Weights of a small mixture-of-experts language model, trained from scratch on English Wikipedia.
Size: 12 layers, width 96, vocabulary 8620, 27.4M parameters.
Experts: 256 experts in each of 7 layers, 4 picks a token, a sigmoid router.
Below are experts of layer 6 (counted from 0) of a mixture-of-experts language model. Rows are named router (the router's row for the expert), up (a neuron's input weights, with its number) and show model dimensions 0-95. Each number is 128 + 24 x the weight over its row's rms, rounded and kept within 0 to 255.
Before each expert's rows: a language model's description of what the expert responds to. This comes from a sample of Wikipedia text that the model never trained on.

# expert 49
Initial stems of verbs and their derived nouns that await endings like -es, -ing, -ed, such as replac-, determin-, introduc-, spons-, increas-.
router [ 86 109 153 156 118 108 143 175 148 123 122 123  92 117 124 108 130 142 144 122  97 137 111 146 153 171 130 121 113 110 123 104 126 114 142 158 136 151 112 164 128 103 119 162 140 117 141  96 107 110 147 139 123 135 120 128 126 148 115 145 124 131 151 116 131 108 116  93 117 141 108  96 164 161 178 150 155 139 114  98 179 194 129 123  74 115  89 112  80 130  90  67 113 124 144 146]
up1 [148 142 118 157 152 100 147 150 134 108 120 130  99  90 112 155 151 110 126 135 115  95 122 143 125 136  89 120 124 134 118 116  57 125 114 117 164 127 141 150 138 118  96 177 164 125 117 138  96  93 154 115 105 178 129 127 153 158 124  93 124 120 104 141 116 126 177  88 163 106 108 103 139 189 111 109 121 119 162 124 138 136 173 120 138 169 133 137 140  96 154 154  92 146 135 122]
up2 [137 153 105 139 100 131 102 153 125 147 126 111  85  81  98 132 139 132 113 127 146 135 114 102 119 155 131 112 122  98 154 128  62 141  72 133 101 151 120 182 113  89 158 113 121  84 158 126 128 156 118  94 139 109  89 158 110 143  97 143 133 115  94 152 148 116 141 129 146 137 171 100 172 151 171 143  89 126 129 169 108 123 147 129 161 146 152 143 116 135 156 150 121 137 131 126]
up3 [191 160 139 115 138 133 116  91 122  88 127 151 124 144 120  90 125 168 155  80 116 117 116 143 153 162 123  70 121 125 142 146  84 148 127 134 138 123 166 109 157 164 119 140  95 111 171 102 152 140 127 116 108 121 133 108 143 106 139 137 143 140  99 108 119 120 129 129 145  97 126 151 128 125 154  89 121 165 149 126 163  91 120 134 126  96 145 109  82 138 102 146  64 140 101 122]
up4 [168 155 142 146 149  92 148 121 139 154 146 106 135 123 128 104 114 113  77 188 106 172 144 116 142 151 156 122 132 163  76  93 173 127 140 109 154 141 129 123 106  95 138 108 144 124  86 140  98 153 116 169 145 123  86 119 123 156 112 154 106 138 108 140 124 102 148 115 103 100 119 144 121 155  98 122 101 130 125  85 115 133 150 102 146 110 141 125 167 164 143 122 120 135  89 167]

# expert 42
Plural suffix pieces ending nouns, such as -s, -es, -ers, -ings, -tions, -ments, in names, club titles and ordinary text.
router [114 148 121 126 154 113 137 139 149 133 135 127 125 115 121 108 125  97 138 100  67 129 163 131 117 148 102 128 160 126  69 148  99 152 151  99 153 139 108 154 164 106 120 109 150 148 148 106 116 109 167 129  79 124 131 136 136 118 119 143  83 148 136 108 147 101 125  85 144 158 111 101 132 156 126 113 154  92 179  77 173 157 141 119 136 121 109 117 104 153 127  97  91  80 138 134]
up1 [110 100  64 108 141 169 132 124 131 163 124 106 109 142 152 151  86 111 133 117 179 133 107 135 110 149  88 160 118 102 136 143 137  95 159 112 123 167 114 114 114 123 131 127 114 101 104  93 105 127 156 115 165 162 117  74 103 152 117 137 139  92 157 115 139 164 143 124 138 168 138 129  87 121 115 131  97 132 118 134 131 175  92  97 160 152 122 140 127 120 124 162 101 116  88 139]
up2 [121 109  97  76 115 121 127 119 120 161  99  89 110 125 125 160 138 143 128 108 122 150 153 100  94 138 149 155 155 156  74  99 127 179 102 132 103 168 143 112 171 100 117 129 166 112 121 128 144 178 154 151 121 150 148  90 104 137 142 119 174 139 134 143 126  96 110 109 113 112 152 122 132 159 139 163 130 110 125 108 158  97 122 155  92 114 158 141 105 100 137  85 125 138 103 151]
up3 [ 99 121 154 119 140  74 143 170 168 130 118 116 141 142 118 138  92 119 146  93 154 144 110 157 142 155 128 150 132 125 116 116 100 173 132 139 156 150  93 133 105 138 110 104  98  96 140 131 104 104 180 119 129 112 103  89 133 113  95 112 114 141 136 129 131  96 114 101 120 161  94 103 111 147 164 128 145 135 112 140  82 155 121  98 151  93 140 127  93 190 103 115 115 174 154 135]
up4 [122 136 135 132  61 112 115 107 105 109 148 109 127 137 140 105 155 119 148 125 116 126 177 112 144 140 149  98 142 156 137  98 158 126 159 134 122 150  83  90 128 166 133 102 152 171 169 126 129 146 152  98 128 115 132 128 111 109 136 144  84 195 146 103 104 119  94 132  96 143 134 121 134 142  97 106 149 127  90 103  96 148 160 137 118 172 123 114 128 104 174 141 117 135 148  86]

# expert 55
Middle syllable pieces of Latinate words before suffixes like -ate, -tion, -ity, such as associ-, plic-, facil-, and the u in circuit.
router [ 88 137 108 136 125 121 147 149 143 127 138 101 136 113 120 115 128 137 122  94 121 137 158 130 155 152 101  97 117  96  92 120 126 135 139 168 122 166  79 180 152 137 120 144 113 120 129 143 104  85  97 155 110 129 134  75 122 139 108 154 116 184 125 143 160 144 110 126 104 122 103 106 149 135 162 161 154 110 107 134 151 194 152 141 124 112 120  97 146 129 116 119 125 110 176 187]
up1 [149 129 153 155 154 147 130 133 120  75 151 120 128 171 137  60 138  73 127  88 153 148 162 151 136 143 143 128 167 115 148 111 141 128 132 124 180 120 104 122 137 155 167 147 113 151 106 122 152 140 129 109 109 198 146  92 142 102 145 148 108 127 150 130 140 107 123 105 142  88  87 136 113 131 133 174 110 132 141 129 111 105 129 150 121 110 144 140 152  95 126  77 144 121 126 127]
up2 [111 130 131 117 107 130 104 127 136 130 163 135 156  93 126 109 109 154 161 107 141 125 123 154 152 127 121 131 152  55 136 115 119  70 115 133 135 164 184 113 133 113 145 154 128 126 154  96 123 135 111 158 136  97 151 101 109 179 129 121 104 143 157 155 135 103 150 115 179 100 160 156 174 119 154 162 162  91 125 101 144 147 111 132 150 114 139 134 106 137 148 133  73 126 136 123]
up3 [122 169 128 137 140 129 192  89 177 120 145 122 153 124 157 123 127 165 106  95 138 166 133 148 134 128 155 125 115 137 116  94 129 153  83 150 142 149  80 143 132 149 113 129 122 113 136 147 135 109 127 134 183 156 108 105 138 186 114 154 115  99 159 112 166 165  96 109 119 142  93 133 139 116 146 141 149 162 157 140 129 144 113 161 165 137 116  91  92 120 118 144 104 117 109 109]
up4 [ 92 136  91 106  85 155 149 147  87 120 164  85 123 135 170 156 153 134 139  83  93 139 102 141 147 110 149  77 124 103 106 132 128 127 157 152 101  95 159 115 144 116 132 109 130 140 129 148 108 103 137 113 160 121 122  92 121  87 132 111  92 130 149 145 157 145 107 179 107 123 121 117 135 157  93 105 114 123  98 111 114 123 169 149  88 112 134 122 133 170  90 137  96 114 114 130]

# expert 5
Final pieces of surnames, first names and place names that complete the word, such as -ton, -son, -berg, -er.
router [128 141 119 119 119  74 153 140 172 125 173 120 103 105 108 133  98 130 114  79 127 146 125 125 140 150  94 134 176 131 111 148 137 150 153 116 146 129 129 167 147  86 130 112 141 122 133 104  82 112 144 133  65 111 133 134 136 103 125 134  87 121 135 126 129  85 100 108 108 193 112 127 119 132 133 155 144  93 134 136 158 130 123 121 116 132 158 117 107 142  81  98 118  76 148 169]
up0 [169  98 133 103 127 159 110 132  96 123 109 132 128 103 100 147 143 154 111  38 120 155 134 142 104 137 129 108 121 130 118 164 123 185  91 118 147 101 133 158 131 125 129 129 159 140 104 120 135 123 139 140 143 149 131 115 155 160 158  90 122 117 100 170 111 130  85 113 129 153 143 104 108 150  73 138 166 118 138 160 130  97 125 138 161 103 161 175 128 155 110 122 125 140 148 142]
up1 [144 137 132 142 143 124  81 126 123 136 181 142  97 156 115 135 120 124 125 147 114 141 127 135 156  96 144 112 141  97 180 104 147 182  94  98 162  84 144 205 115 111 121  99 125 138 134 109 165 149 179 135 144 133 171 156 109 116 127 116 115 104 128 107 128  96 130 165 107 149 137 117 110 124 148 106 163 138 136 167 138 133 146 125 130 150 141  95  95 136 105 149 137 113  97 154]
up2 [123 131 129 103 123  93 106 116 105 143 182 113  68 131 163 121 101 115 146 106 145  91 126 114 132 150  99 106 143 131 150 118 150 160 148 159 147 131 126 160 102 117 115 112 115 137  94 147 155 161 111 136 103 146  62  96 143 158 150 142 130 112 149 120 152 138 145 156 121  78 138 175 115 129 145 101 130 137 135  88 151  66 135 154 132 125  89 132  90 157 129 124 127 148 137 108]
up3 [102 144 171 112 121 168 150 107  89 151 142 166 162 107 106 115 127 131  52 125 123 112 118 125 114 103 191 140 152 120 131 137  93 137 143 119 128 112 110 163 140 130 140 104 120 143 126 115 130 141 108 136  69 133 162 125 165 155 143 112 146 128  97 126 158 128  86 101 155 152 142 129 100 128 124  96 114  93 148 130 128 138 119 115 120  73 130 122 118  84 159 131 140 174 148 121]

# expert 39
Plural noun endings for groups, roles and rights, often in political or military text: forces, troops, rights, artists, Democrats.
router [107 124 120 146 145 110 139 138 148 144 122 125 121 123 130 112 135 126 140 100  71 142 158 130 125 162 104 136 160 144  75 140  93 175 148 115 128 161 107 154 142 117 102 113 121 164 160  89 101  89 151 103  90 127 107 154 125 113 116 152 110 160 120 115 130  89 118 104 137 151  84 100 163 147 137 116 151 100 156  89 166 155 134 121 117 151  84 102 104 157 117 113 106  94 134 169]
up0 [138 112 148 101 139 128 153 142 103 112 140 147 109  75  94 132  69  93 109 145  97 164 164 129 111 142 124 150 131 121 109 140 116 115 152  85 115  93  84 133 142 132 119 134 115 111 133 121 149 137 159 104 158 127 200  87 135 168 127  99 145 131 125 110 100 106  90 137 127 148 143 103 146 122  86 149 177 132 124 148 167 123 165 105 142 131  94 110 111 149 154 121 138 116 128 109]
up1 [ 97  62  85  86 118 107  89 123 105 116 153 178 136 136 153 135 119  99  96  79 145 142 148 134 141  83 144  98 151 100 123 139 107 106 143 135 176 124 134 154  83  93 101 121 122 121 136 137 121 107 145 160 115  90 155  99 149 111 122 136 116 126 120 109 152 123 119 137 158 129 126 144 141 158 102 130 116  99  69 117 148 130  94 124 110 141 136 129 164 133 155 142 117 105 163 148]
up2 [167 141  97 130 103  89 124 147 159  85 161 110 127 114 106 175 113 107 121 129 118 157 132 136 118  75 135 118 128 131 142 103 148 111 126  75 135 111 134 127  90 180 174 138 124 118 107 113 127 141 106 130  76 121 136 100 153 112 157 138 107 102 128 130 109 143 156 170 139 152 136 107 133 169 142 160  98 121 122 109 124 139 151 148 133 132 120 177 135 171 168  95 147 105  98 149]
up3 [128 122 137 133 157 143  88 130 154 112  97 136 122 139 143 148  99 101 162 116 122 139 149 132 104 139 103 130 172 171 156 138 105 130 114 133 143 161  95 143 137 113 132 143  72 143 139  68 184 133  90 111 102 123 110 154 112 131 139 111 151 138 158 127 115 173 108 103 111 117 150 118 145 146 132 128 130 105 103 118 151 183 125 118 112 105 145 159  85 175  92 158 112 104  88 130]

# expert 7
Final pieces of personal names, especially surnames in cast lists, sports tables and credits, such as -son, -ić, -ez, Smith, Singh.
router [133 135 106 141 128  74 161 147 170 132 156 120 117  86  95 116  96 149 125 110  96 166 128 143 142 181 114 151 178 138 132 137 138 135 150 127 142 139 117 163 132  96 129 138 127 136 142 103  81 114 170 130  91 131 125 148 134  74 137 129 114 136 141 114 120 108 112 111 114 187  94 120 141 131 144 143 163 108 154 150 157 123 127 128 106 120 108 112 107 173  85 105 134  98 142 173]
up0 [143  95 211 102  93 127 104 127 119 149 112 131 136 133 165  93 154  82  94 122 122 121 142 132 104 114 164 164 149 170 129 160 152 119 154 122 138 127 125 141 124 170 163 127 126 119 115 154 109 123 124 125 158 130  88 153 153 107 173 116 154 111 108 103 135 116 123 119 149 108 142 147 145 140 162 157 136 142 175 103 161 137  90 154  97  95 127 147 121 150 114  98 161 130 117 146]
up1 [107 114 106 124  92 164 176  82 127 108  94  80 137 143 140 101 144 123 118 116 117 126 168 125 102 108 131 124 150 149  90  97 101 171  84 112 146 122 149  82 140  84 123 145 131 171 148 148 111 116 104 134 140 129 169 130 114  95 109 142 120 116 129 109 135 124 145 110 192 117 125 148 117 133 124 128 163 160 122 137 128  88 127 109 155 145 146 115  84 166 157 127 109 108 100 147]
up2 [112 115 137 146 128 124 102 132 112 118 133 133 125 126 114 161 136 129 119 131 144 134  98 134 111 117 136 175  81 102 162 137 123 104 109  99 108 121 165 161 138 105  99 155 112 107 113 117 181 109 159 120 143  84 117 105 153 174 113 152 163  94 115 169 112 113 117 113 159  67 138 106 131 125 166 154 133 171 130 127  88 110 134 141 116 163 111  66 166 141 115 110 106 151 127 147]
up3 [136 114 106 153 112 143 168  79 126 147 110 131 126 175 145  93 139 122 112 140 130 117 122 108 140 162 144  99 118 132 153 130 118 112  90 119 150 112 152 196 126 115 154  93 110 146 121 117 150 105 129 121  79 129 121 102 173 194 104 133 181 109 162 150 154 117 112 141 141 154 114 133 108 182 126  82 125 148 120 130 124 126 126  92 143  87 167 108 137 135 129 126 136 113 138 113]

# expert 51
Plural nouns and word-final plural pieces for people, places and things, often sentence subjects: people, members, students, buildings, stations, polls.
router [ 89 131 105 159 146 121 144 143 138 122 132 111 109 111 129 100 118 112  93  98  72 162 162 123 151 138  99  97 149 127  70 157  84 170 156 126 151 134 110 156 154 117  94  93 146 144 147 131 117  94 146 141  78 120  85 154 125 113 120 138 108 156 137 105 166  97 131 106 146 149 117 119 124 173 131 129 150 123 127  77 152 155 129 102 130 141  99 106 125 143 133 125 135  81 132 138]
up0 [113 112 153 135 138  80  73 131 123 123 146 123 116 112 142 105 155 160  93 144  75 130 116 137 108 120 119 123 133 132 103  94  88 147 159  88 156 115 135  97 123 144  97  92 110 146 130 181 122 141 140 158 151 134 127 110 143 136 134  93 144 182 121 107 153 160 112 147 156 176  92 112 115 128 136 104 104 154 110 142 131 135 144 159 121 111 158 164 134  83 156 126 139 151 118  87]
up1 [153 179 178 145 107 159  80 154 130  93 112 118  90 148 146  84 118 135  64 139 138 155  97 131 125 174 127 126 142 147 117 115 107  80 106 131 168 130 107 148 195  86 108 126 163 138 115 136 120 140 113 134 125 153 110 117 144 120 146 116 123 107 132 135 122 118 128 115 133 131 155 107 103 140 136 109 109 134  93  96 123 130 137 127 131 165 131 119 151 117 145 125 121  91 175  87]
up2 [104 113 162  94 154 141 152 102 151 108 132 126 156 147 139 163 105 135 139 102 105  91 146 111  96 139 122 108 162 115 138 175 123 133 171 134 137  80  85 117  91 122 126 107 132 153 137 149  76 145 190 180 119 161 139 127 114 126 127 101 140 131 136 157 128 118 110 157 184 136 152 123 117  82 139 115 137 115 130 138 107 101 157 103 104 107 109 141 135 142 154 126 148 107 164 129]
up3 [151  88 139 106 115 123 154 133 129 139 121  95 129 133 147 120 137 167 124 141 129 138 121 174 208 137 119  98 127 145 147 167 118 136 113 111 150 102  98 164 134 133 128 104 135 120 149 115 117 114 123 115 158 123 106 155 111 160 121 170 114  94 121  99 138 146  79 113 140 114 146 165  75 141 144 133 178 130 127  91 136 134 110 132 129  57 138  95 160 125 130 146 170 110 134 104]

# expert 9
Words and commas that open or continue a list of examples, such as including, include, such as, like, consisting of.
router [ 97 135 116 110 138 122 139 144 179 161 121 118 141 135 124 148 136 130 101 120 102 116 142 117 132 156  90 114 157 117 135 151  98 195 132 106 112 108 146 121 135 104 131 121 111 151 176  96 119 104 145 118 100 152 101 111  91 129  74 148 101 146 136  83 143 123  88 127 136 156  68 105 107 154 124 100 135 141 103  90 177 158 125 139 112 158 143 132 119 149 125  95  99  90 123 125]
up5 [159 132 124 117 137 107 113 163 120 116 144  91 166 151 139 141 138 143  99 106 143 139 115 123  85 136 135  75 105 167 187 136 116 106 188 150 154 117 153 117  80 132 112  96  93 112 164 120 133 129 149 114 126 140 127 126 139 111 150 109  84  92 163 115 124 101 120 132 147 102 122 120 122 155 122 159 130 125 140 123  97  70 123 108 112 121 112 143  95 121 168 168 158 121  98 152]
up6 [ 83 144 123  85 108 115 124 181  96  67  88 113 157  96 135 157 130 141  90 115 134 116 164 140 124 100 136 126 111 141 139 162 132 103  85 145 119 157 123 125 133  83 146 132 154 109 134 148 137 166 120  83 134 102 120 160 113 129 117 166 165 126 102 107 122 109 118 147 115 141 128 204 108 129 105 121 147  89 136 138 161 138 139 164 137 154 138 125 110 122 107 133 128 100 129 134]
up7 [103 120 127 170 145 117 139  88 140 163 127 155 120 127 124 135  73 153 112 113 176 130 103 126 140 113 132 113 120 139 122 138 148 134 152 129  99 117 111 141 118  98 150 110 105 143 159 102 122 115  72 147 147 104  71 115 100 131  50 108  84 161  76 131 106 131 154 131 136 139 105 100 141 138 131 138 115 145 124 104 156 172 114 136 126 151 106  92 121 135 110 128 127 114  77 121]
up8 [107 119 138 111 113 125 129  93 155 110 144 112 129 152 138 114 137 100 115 112  88 162 121  77 131 132 142 147 130  82 105 107 136 133 133 178 181 136 103 119 184 109 141 107 149  82 158 110 151 161 107 144 125 148 146 130  96 125 113 143 119 164 122 160 101 141 109  80 108 138 139 134  79 162 109 139 113 152 120  73 111 116 147 131 123  84 110 112  93 117 134 133 140 140 112 166]

# expert 17
Determiners and adjectives before time nouns, such as the following year, that same year, and sentence openers During, After, Since.
router [100 105 113 168 130 100 132 146 173 123 172  80 138 127 119 108 100 109  87 118 147 147 147 125 123 172  95 143 161 115  91  95 132 128 147 132 152 146 135 147 195 109 123 152 121 118 126 104 133 120 170 132 124 134 141  78 121 140  93 171  87 105 123 103 112 138 109  71 102 127 149  96 138 133 162 106 151 120 128 128 109 134 116 124 121 145 118 131 104 109 130  80 116 122 134 171]
up2 [136 111 142 133 119 105 119 112 130 139 119 133 132 135  93 145 133 114 158 126  97 110 139  76 138 154 104 139 112 134  94 138 128 149 133 105 135 128 116 126 119 117  94 138 110 151 125 145  97 205 146 172 138 149 176 111 111  91 104 126  96 147 129 162 110 143 117 125 100 172 159 136 137 173 133 116 143 128  97 162 128 186 135 157 137 132  99  97  86  97 132 140 148 176 119  84]
up3 [126 128 116 164 115 145 134 110 119 170 107  97 120 106 111 105 134  77  77 150 109 155 179 134 178 106 113 111 127 104 157 144 124 119 148 135  86 184 119 116 166 170 110 129 121 163 136 138  99 140 109 115 116 190 116 126  73 150 170 122 120 133 132 126 138  99 148 141 142  91 103 122 121  93 141 132 127 151 116 118  94 140 135 137 143 139 161 111 144 145 128 114 133 141 141 171]
up4 [127 148  98 102 151 129 112 125 136 108 130 149 136 128 124 121  95 114 142 172 103 105 155 139 119 145 156 159 143  62  86 133 135 102 165 150 105 100 131 136 126 136 112 156 143 141 142 170 147 144 162 111 101 115 146 144 115 121 169 136 126 130 129 126 133 165 136  89 120 133 197  91 113 109 108 114 129 161 161 132 131 138 134 126  86 121 136 141  93 137 149 159  98  96 182  80]
up5 [100 132 132 131 145 105 130 131 171 120 114  99 114 100 118 125 135 159 129 123 162 151 134 139 132 134 157 126  92 141 104 164 172 104 162 138 108 125 130  71 159 131 150  84 117 160 164 161 111 168 148 129  84 176 176 131  72 118 134  90 124 111 155 114 124 108 147 155 110  67 146 123 122 134 137 143 160  90 100 127 108 128 150 158 126 126 102 112 141 108 132 127 119 132 139 143]

# expert 58
Word-internal pieces after a first fragment, before suffixes like -er, -ed, -ing, e.g. Off-end-ers, cl-ust-ered, laun-ch-ed.
router [122 124 106  61 102  88 135 173 156 105 187 137  97 137 133 151 131 168 113  95 119 139  97  99 144 139 146 101 137 122 117 119 126 123 123 140 110  99 102 158 154 145 127 131 108 117 114 124  96 130 170 116 105 151 136  79  93 150 131 124 113 154 149 118 119 135  89  99 123 153 100 112 140 139 133 129 128  70 145 119 137 198 123 121 108 174 131  97 104 135 127 113 131 120 128 159]
up2 [165 126 104 111 153 130 149 145 140 107 126 114 142 157 115 132 163 108 142 136 142 146 127 130 169 117 114 161 137 106  96 142 147 131 120 136 132 145 163 105 154 148  71  83 127 139 108 128 123 116  87  84 114 112 111  84 132 139 154  83 163  88 125 122 118  84 167 180 124  78 124 165 167 160 106 103 130 140 105 139 129 104 114 142 153 104 129 122 130 175 114 107 124 103 101 128]
up3 [161 145 157 127 126 117 123 181 117 114 155 135 103 129 132 171 133 136 117 107 120 111 117 143 116 107 114  96 185 156 141 149 125 132 136 122 105 175 126 121 134 111 107  88 117 108 170 170 116 155 127 128 149 141  48 144 118 164 103 156 138 157 151 117 144 102 111 100 154 127 127 149 132 116  96 164 150 105 150 142  89 163 124 131 121 165  77 117 146 137 105 102 146 101 126 116]
up4 [100 122 137 132 139 146 108 135 109 148 122 118 161 194 121 146 117 127 106 134 110 110 137 117 164 155 147  89 134 168 105 127 119 132 114 142 136 135 116 107 123 100  86  81 127 107 155 138 102 122 174 125 130 119 117  64 154 151 111 147 146 133 190 136 141  72 158 126 141  88 152 148 145  75 102 126 138 141 140 118 157 136 138 137 152 121 145 111 125 138 116 161 141 117 146 186]
up5 [136 109 136 108 130  91 152 135 124 153 154 166 113 120 154 184 150 143  72  88 141 126  70 137 130 118 133 122 136 120 110  94 173 153 139 163 145 165 147 129 158 132  82 122 128 157 154 113 142 137 138 127 163 148 118 123 112 113 143  96 116 153 137 138  97 126 115  93 115 115  98 110 138 133 124 134 107 148  86 161 148 136 135  80  86 142 123 109 153  84 127 127 101 166 161 143]

# expert 43
Modifiers right after the or a, especially new, first, former, original, local, largest, United, American, as in former President.
router [101 115 111 131 179 116 157 136 177 135 138 101 136  76 101 145 137 125 102 110 108 127 123 100  93 157 126 132 137 151 109 101 138 130 174  95 131 124 159 133 148 118 143 139 140 144 148  75  68 114 149 124 104 110 119 128  96 139  97 150 102 133 100  98  97 133  72 111 145 138 126  78 129 125 156 133 142 129 144 111 133 162 122 157 121 123 104 166 135 142 120 112  80 117 144 174]
up5 [ 90 103 136  70 112 101  89 143 164 164 143 127 158 162 165 148  99 138 119 124 153 167 121 144 107  95 107 132 101 159 134 162 138 104 125 147 162 104 158 128 143 100 106 148 149 144 123 141 126 131  87 126 139 131  90 121 164 125 126 124 145 150 138  98 127 137 107 149 157 105 128 100 143 162 157  97  98 149 146  97 154 165 163 153  97 127 120 136 118 105 142 144 105  90 130 174]
up6 [134 156 113 146  67 117  98 167 122 132 169  98 113 118 144 120 159 137 115 125 119 137 126 156 117 125 176 130 123 118 136 129 125 121 185 119 155 150 122 127 137 103 160  69 123 137 160 170 106 126  95 150 129 115  84 130 120 116  74 150 150 142 149 109 126 145 144 139  94 168 143 171 121 113 125 150 140 165 136 144 128  71 136 152 112 122 140 103 109 122  71 113 123 145 113 117]
up7 [137 137 129 151 113 137 139 157 112 115 181 115 160 145 120 154  90 138 128 171 124 123 117 172 146 102  81 140 133  95 162 110 181 134  95 165 118 136 149 132  99 135 151 133 116  99 147 119 123  97 168 137  94 134 157 119 109 128 111 115  84  94 132 101 110 158 168 144 109 150 140 115 155  73 147 157 117 166 161 149 136 135 103 133 140  95 109 174 132 136 143 101 141 135 128 146]
up8 [131 121 102 129 141 112 148 125 146 134 119 170 119 115 111 136 121 133 128 112 139 176 116 130 135 143 121 169 142 162  43 158  90 124  99 118 136  86 123 132 119 133 122 143 105 109 134 149 120 132 129  83 127 164 107 183 135 119  98  82 137 102  77 135 113 126 101 123 121 138 132 158 143  98 153 147 182 172 135 161 165 145 155 111 107 130  95 137 120 152 157 136 104 117 129 147]

# expert 41
Possessives his, their, its, her, whose and possessive 's before nouns like own, father, plus pipes after table cell entries.
router [113 120 140 109 147 117 144 138 154 159 138 127 115 126  94 144 105 103 111 111  68 175 128 115 121 172 118 118 127 132 107 117 114 153 139 111 132 125 132 141 165 101 128 148 106 164 145  69  94  82 155  82 105 114 148 128 113 116  97 160 120 157 106 102 132 111 122 121 125 150  91 100 148 130 152  98 144 110 165 111 149 151 121 152 136 137 123 138  75 166 139 129  81  86 154 157]
up5 [113 162 135 116 110 138 158 168 130 133 110  79 146 121 138 114 154 103 123 112 101 108 134 119 129 129 120 143 156 169 121 126 125 119  93 147 164 135 158 176 122 109 129 166 141 134 124 141 100 146 152 124  64 102 128 147 132 132  58  99 110 138 107 144 118 144 112 112  89 131 100 111 126 158 122 122 125 104 142  85  82  96 100 109 142 122 119 121 153 129 175 109  84  98 135  87]
up6 [ 97  81 125  92 144 135 111 162 122 146 139 152 143 177 117 119 129  79 109  87 161 109 151  80 144 127 109 107 137  86 156 100 115 149 117 109 156 138 165 115 132 141 105 185 138 153 111 115  99 100 149 106 141 112 117 105 127 167 105 143 129 148 125 144 123 130 101 170 153 133 112  93 102 165 126 115 167 136 110 126 166 103 134 107 133 137 117 112  91 149 161 119 157 120  97 116]
up7 [112 119 120 150 121 126  96 120 129 148 170 107 144 151 148 115  89 113 144 112 116 152 147 149 144 176 134  76 126 150 120 143 141 122 166 112 135 109 176 105  86 127 110 147  79  70 147 128 110 156 151 169 133 123 140 113 124 116 158 164 135 155 159 131 140 108 118 149 161 142 114  90 139 161 151 160 129 123 139 121 128 169 108 153 168 154 112 110 124 122 102  69 142 111 105 141]
up8 [161 157  83 143 129 107  91 112 162 115 123 131  85 171 112 117 104 144  96 162 105  98 150  92 116 117 128 140 116 104 143 120 157 103 116 114 152 130 116 170 137  90  93 110 134 148 107 145 127 149 106 101 140  88 118 114 180 120 146 116 105 166 139  80 129  90 112 173 120 150 131 104 134 149  90 118 124 118 107 148 104 142 100 122 115 115 131 126 146 105 136 129 142 101 167  72]

# expert 18
Short vowel or syllable pieces inside longer words and foreign names, such as ge in surgeon, a in relaunch, and e in Joseon.
router [157 130 106 127 133  95 163 153 148 128 101 118 103 108 114 144 163  99 132 101 148 137  95 115 101 138 150  96 146  80 118 134 133 131 139 108 165 136 149 146 141 130 138  96 139 149 111 118  89 107 138 129 112 153 130 143 125  87 141 167 104 130 130 141 147 140 125  95 136 148 144  83 162 106 147 133 153 110 159  78 171 156 109 119 123 174  88 121 123 109 134  89 141  49 140 109]
up3 [ 98 168 118 109 119 141 117 137 124 144 143  89 181 100 116 103 151  96 136  96 137 140  96 109 128 125 134 113 152 110 115 122 140 133 152 123  99  94 127 118 142 116 104 178 146 112 100  74 133  62  94 132 117 106 125 120 129 101 168 119 154  88 147 142 170 160 172 132 161 115 156  97 133 100 128 128 127 108 117 112 122 118 120 136 108 121 132 181 110 151  90 152 150 127 164 150]
up4 [188 145 137 117 150 129 108 153 133  84 164 145 129 133 152 118 137 132 101 127 124 110  96 120 125 125 168  75 132  87 161 124 162 110  89 155 133  98  97 104 108 132 182  87 148 116 134 120 127 108 113 133 135 110 125 146 112  97 104 136 100 145 166 115 165 177 101 151 124 131 120 161 153 148 114 107 147 116 170 110 122 172 145 136 129 132 135 164 156 104 146 116  91 136 149 148]
up5 [155 155 119 118 108 134 105  97 127 143 124 145 145 106  90 144 168 174 113  80 103 141 148  96 165 131 152 162 123 163 105 130 138 153 161 159  98 160 144 133 103 162 159 128  98 126 170 156 139 155 123 109 126 172 112 137 158 122 144 117 123 107  72 148 140 137 124 165 101 131 116  78  89 134 148 136 128 162 137 165 125 148 134 125 136 138 110  94  98 105 125  92 136 115 128 102]
up6 [110 103 134 141 105 113 114 131 102 120 133 159  80 159 166 103 171 123 125 115 114 118 156 137  84  99 126 120 100 118 148 131 107 135 106 141 151 128 117 108 138 109 141  97 156 140 147 109 141  79 148 135  70  86 143 107 131 135 115 145 129  99 153 168 152 125  92 136 135 110  89 137 123 142 124 146 164 203 135 132 156 154 157 103 155 167 153 153 111  93 140 122 153 138 127 153]

# expert 8
Nouns or word endings naming a field or activity, used before another noun, such as tennis player, football, production, educational environment.
router [122  95 142  92 149 106 127 151 156 109 127  90 121 119 133 131 140 140 127 101 121 164 146  80 113 153 126 106 152 106  71 149 103 163 123 133 107 124 111 138 151  88  91 131 164 168 153 118 104  88 169  99  91 132 124 162 129 120 122 150 107 139 145 106 125 128 113  90 133 145 143 116 126 140 170 107 145  75 133 126 175 147 108 150 110 119 144 118 111 120 105  80 105 101 113 165]
up22 [ 94 101 158 113 124 140 117 110 152 142 117 111 138 173 173  85 129 165 115 154 141 116 133 108 136 154 159  85 132 140 150 116  96 144  99 149  69  99 143 108 135 123 167 155 125 145 137 171 152 154 131  94 149 128 124 123 128 109  94 130 115 133 125 117 192 119 135 130  97 166 142 143 131 137 117 127 157  68 100 122 145 126 120 121  98 138 118 124 156 117  64 119 143  94 125 125]
up23 [122 161 159 113 135 124 140 138 100 141 156 147 131 153 113 102 102 111 175 183 126 117 124 113 132 110 155 163 137 113 156 135 138  99 140 130 111 116 101 121  97 121 160 176  94 157 138 124 170 151 111 102 155 107 134 161 155 113 148 149 161 112 128 184 128 158 153 106 113 136  92 141  85 100 170 152 147 103 122 147 154 143 136 103 113 131 102 110  75 149 152 102 101 110 135 112]
up24 [141 164 165 101 110 178 139 113 137 126 121  98 160 125  92 181 108 146 124 104 108 125 109 113 103  95 153 140 110 147 163  97  74 141 117 118  96 114 166 129 142 132 159 138 164 156 137 118  96 111 105  83 140  89 106 127 108  85 138 132 124 118  89 126 137 135 147 112 172  95 137 156 140 131 178 110 124 123 119 112 166 118 108 126 125 110 149 148 146  75 112 135 113 111 122 110]
up25 [138  91 133 133 106 106 161 162 106 149 154 131 101 117  93 131  70 145 163 135 141  74 145 143 163 130 146 123 168  96 162 145 109 152 139 143 127 140 150 105  91 136 111 140 148 154 180 162 122 147 106 130 132 128 155 134 160 138 103 103 116  67 122 139 126 116 105 151 117 109 109 102 134 150  88  91 128  94 121 151 144 108  99 115 108 113 134 153 153 109 137 104 123  81 127 101]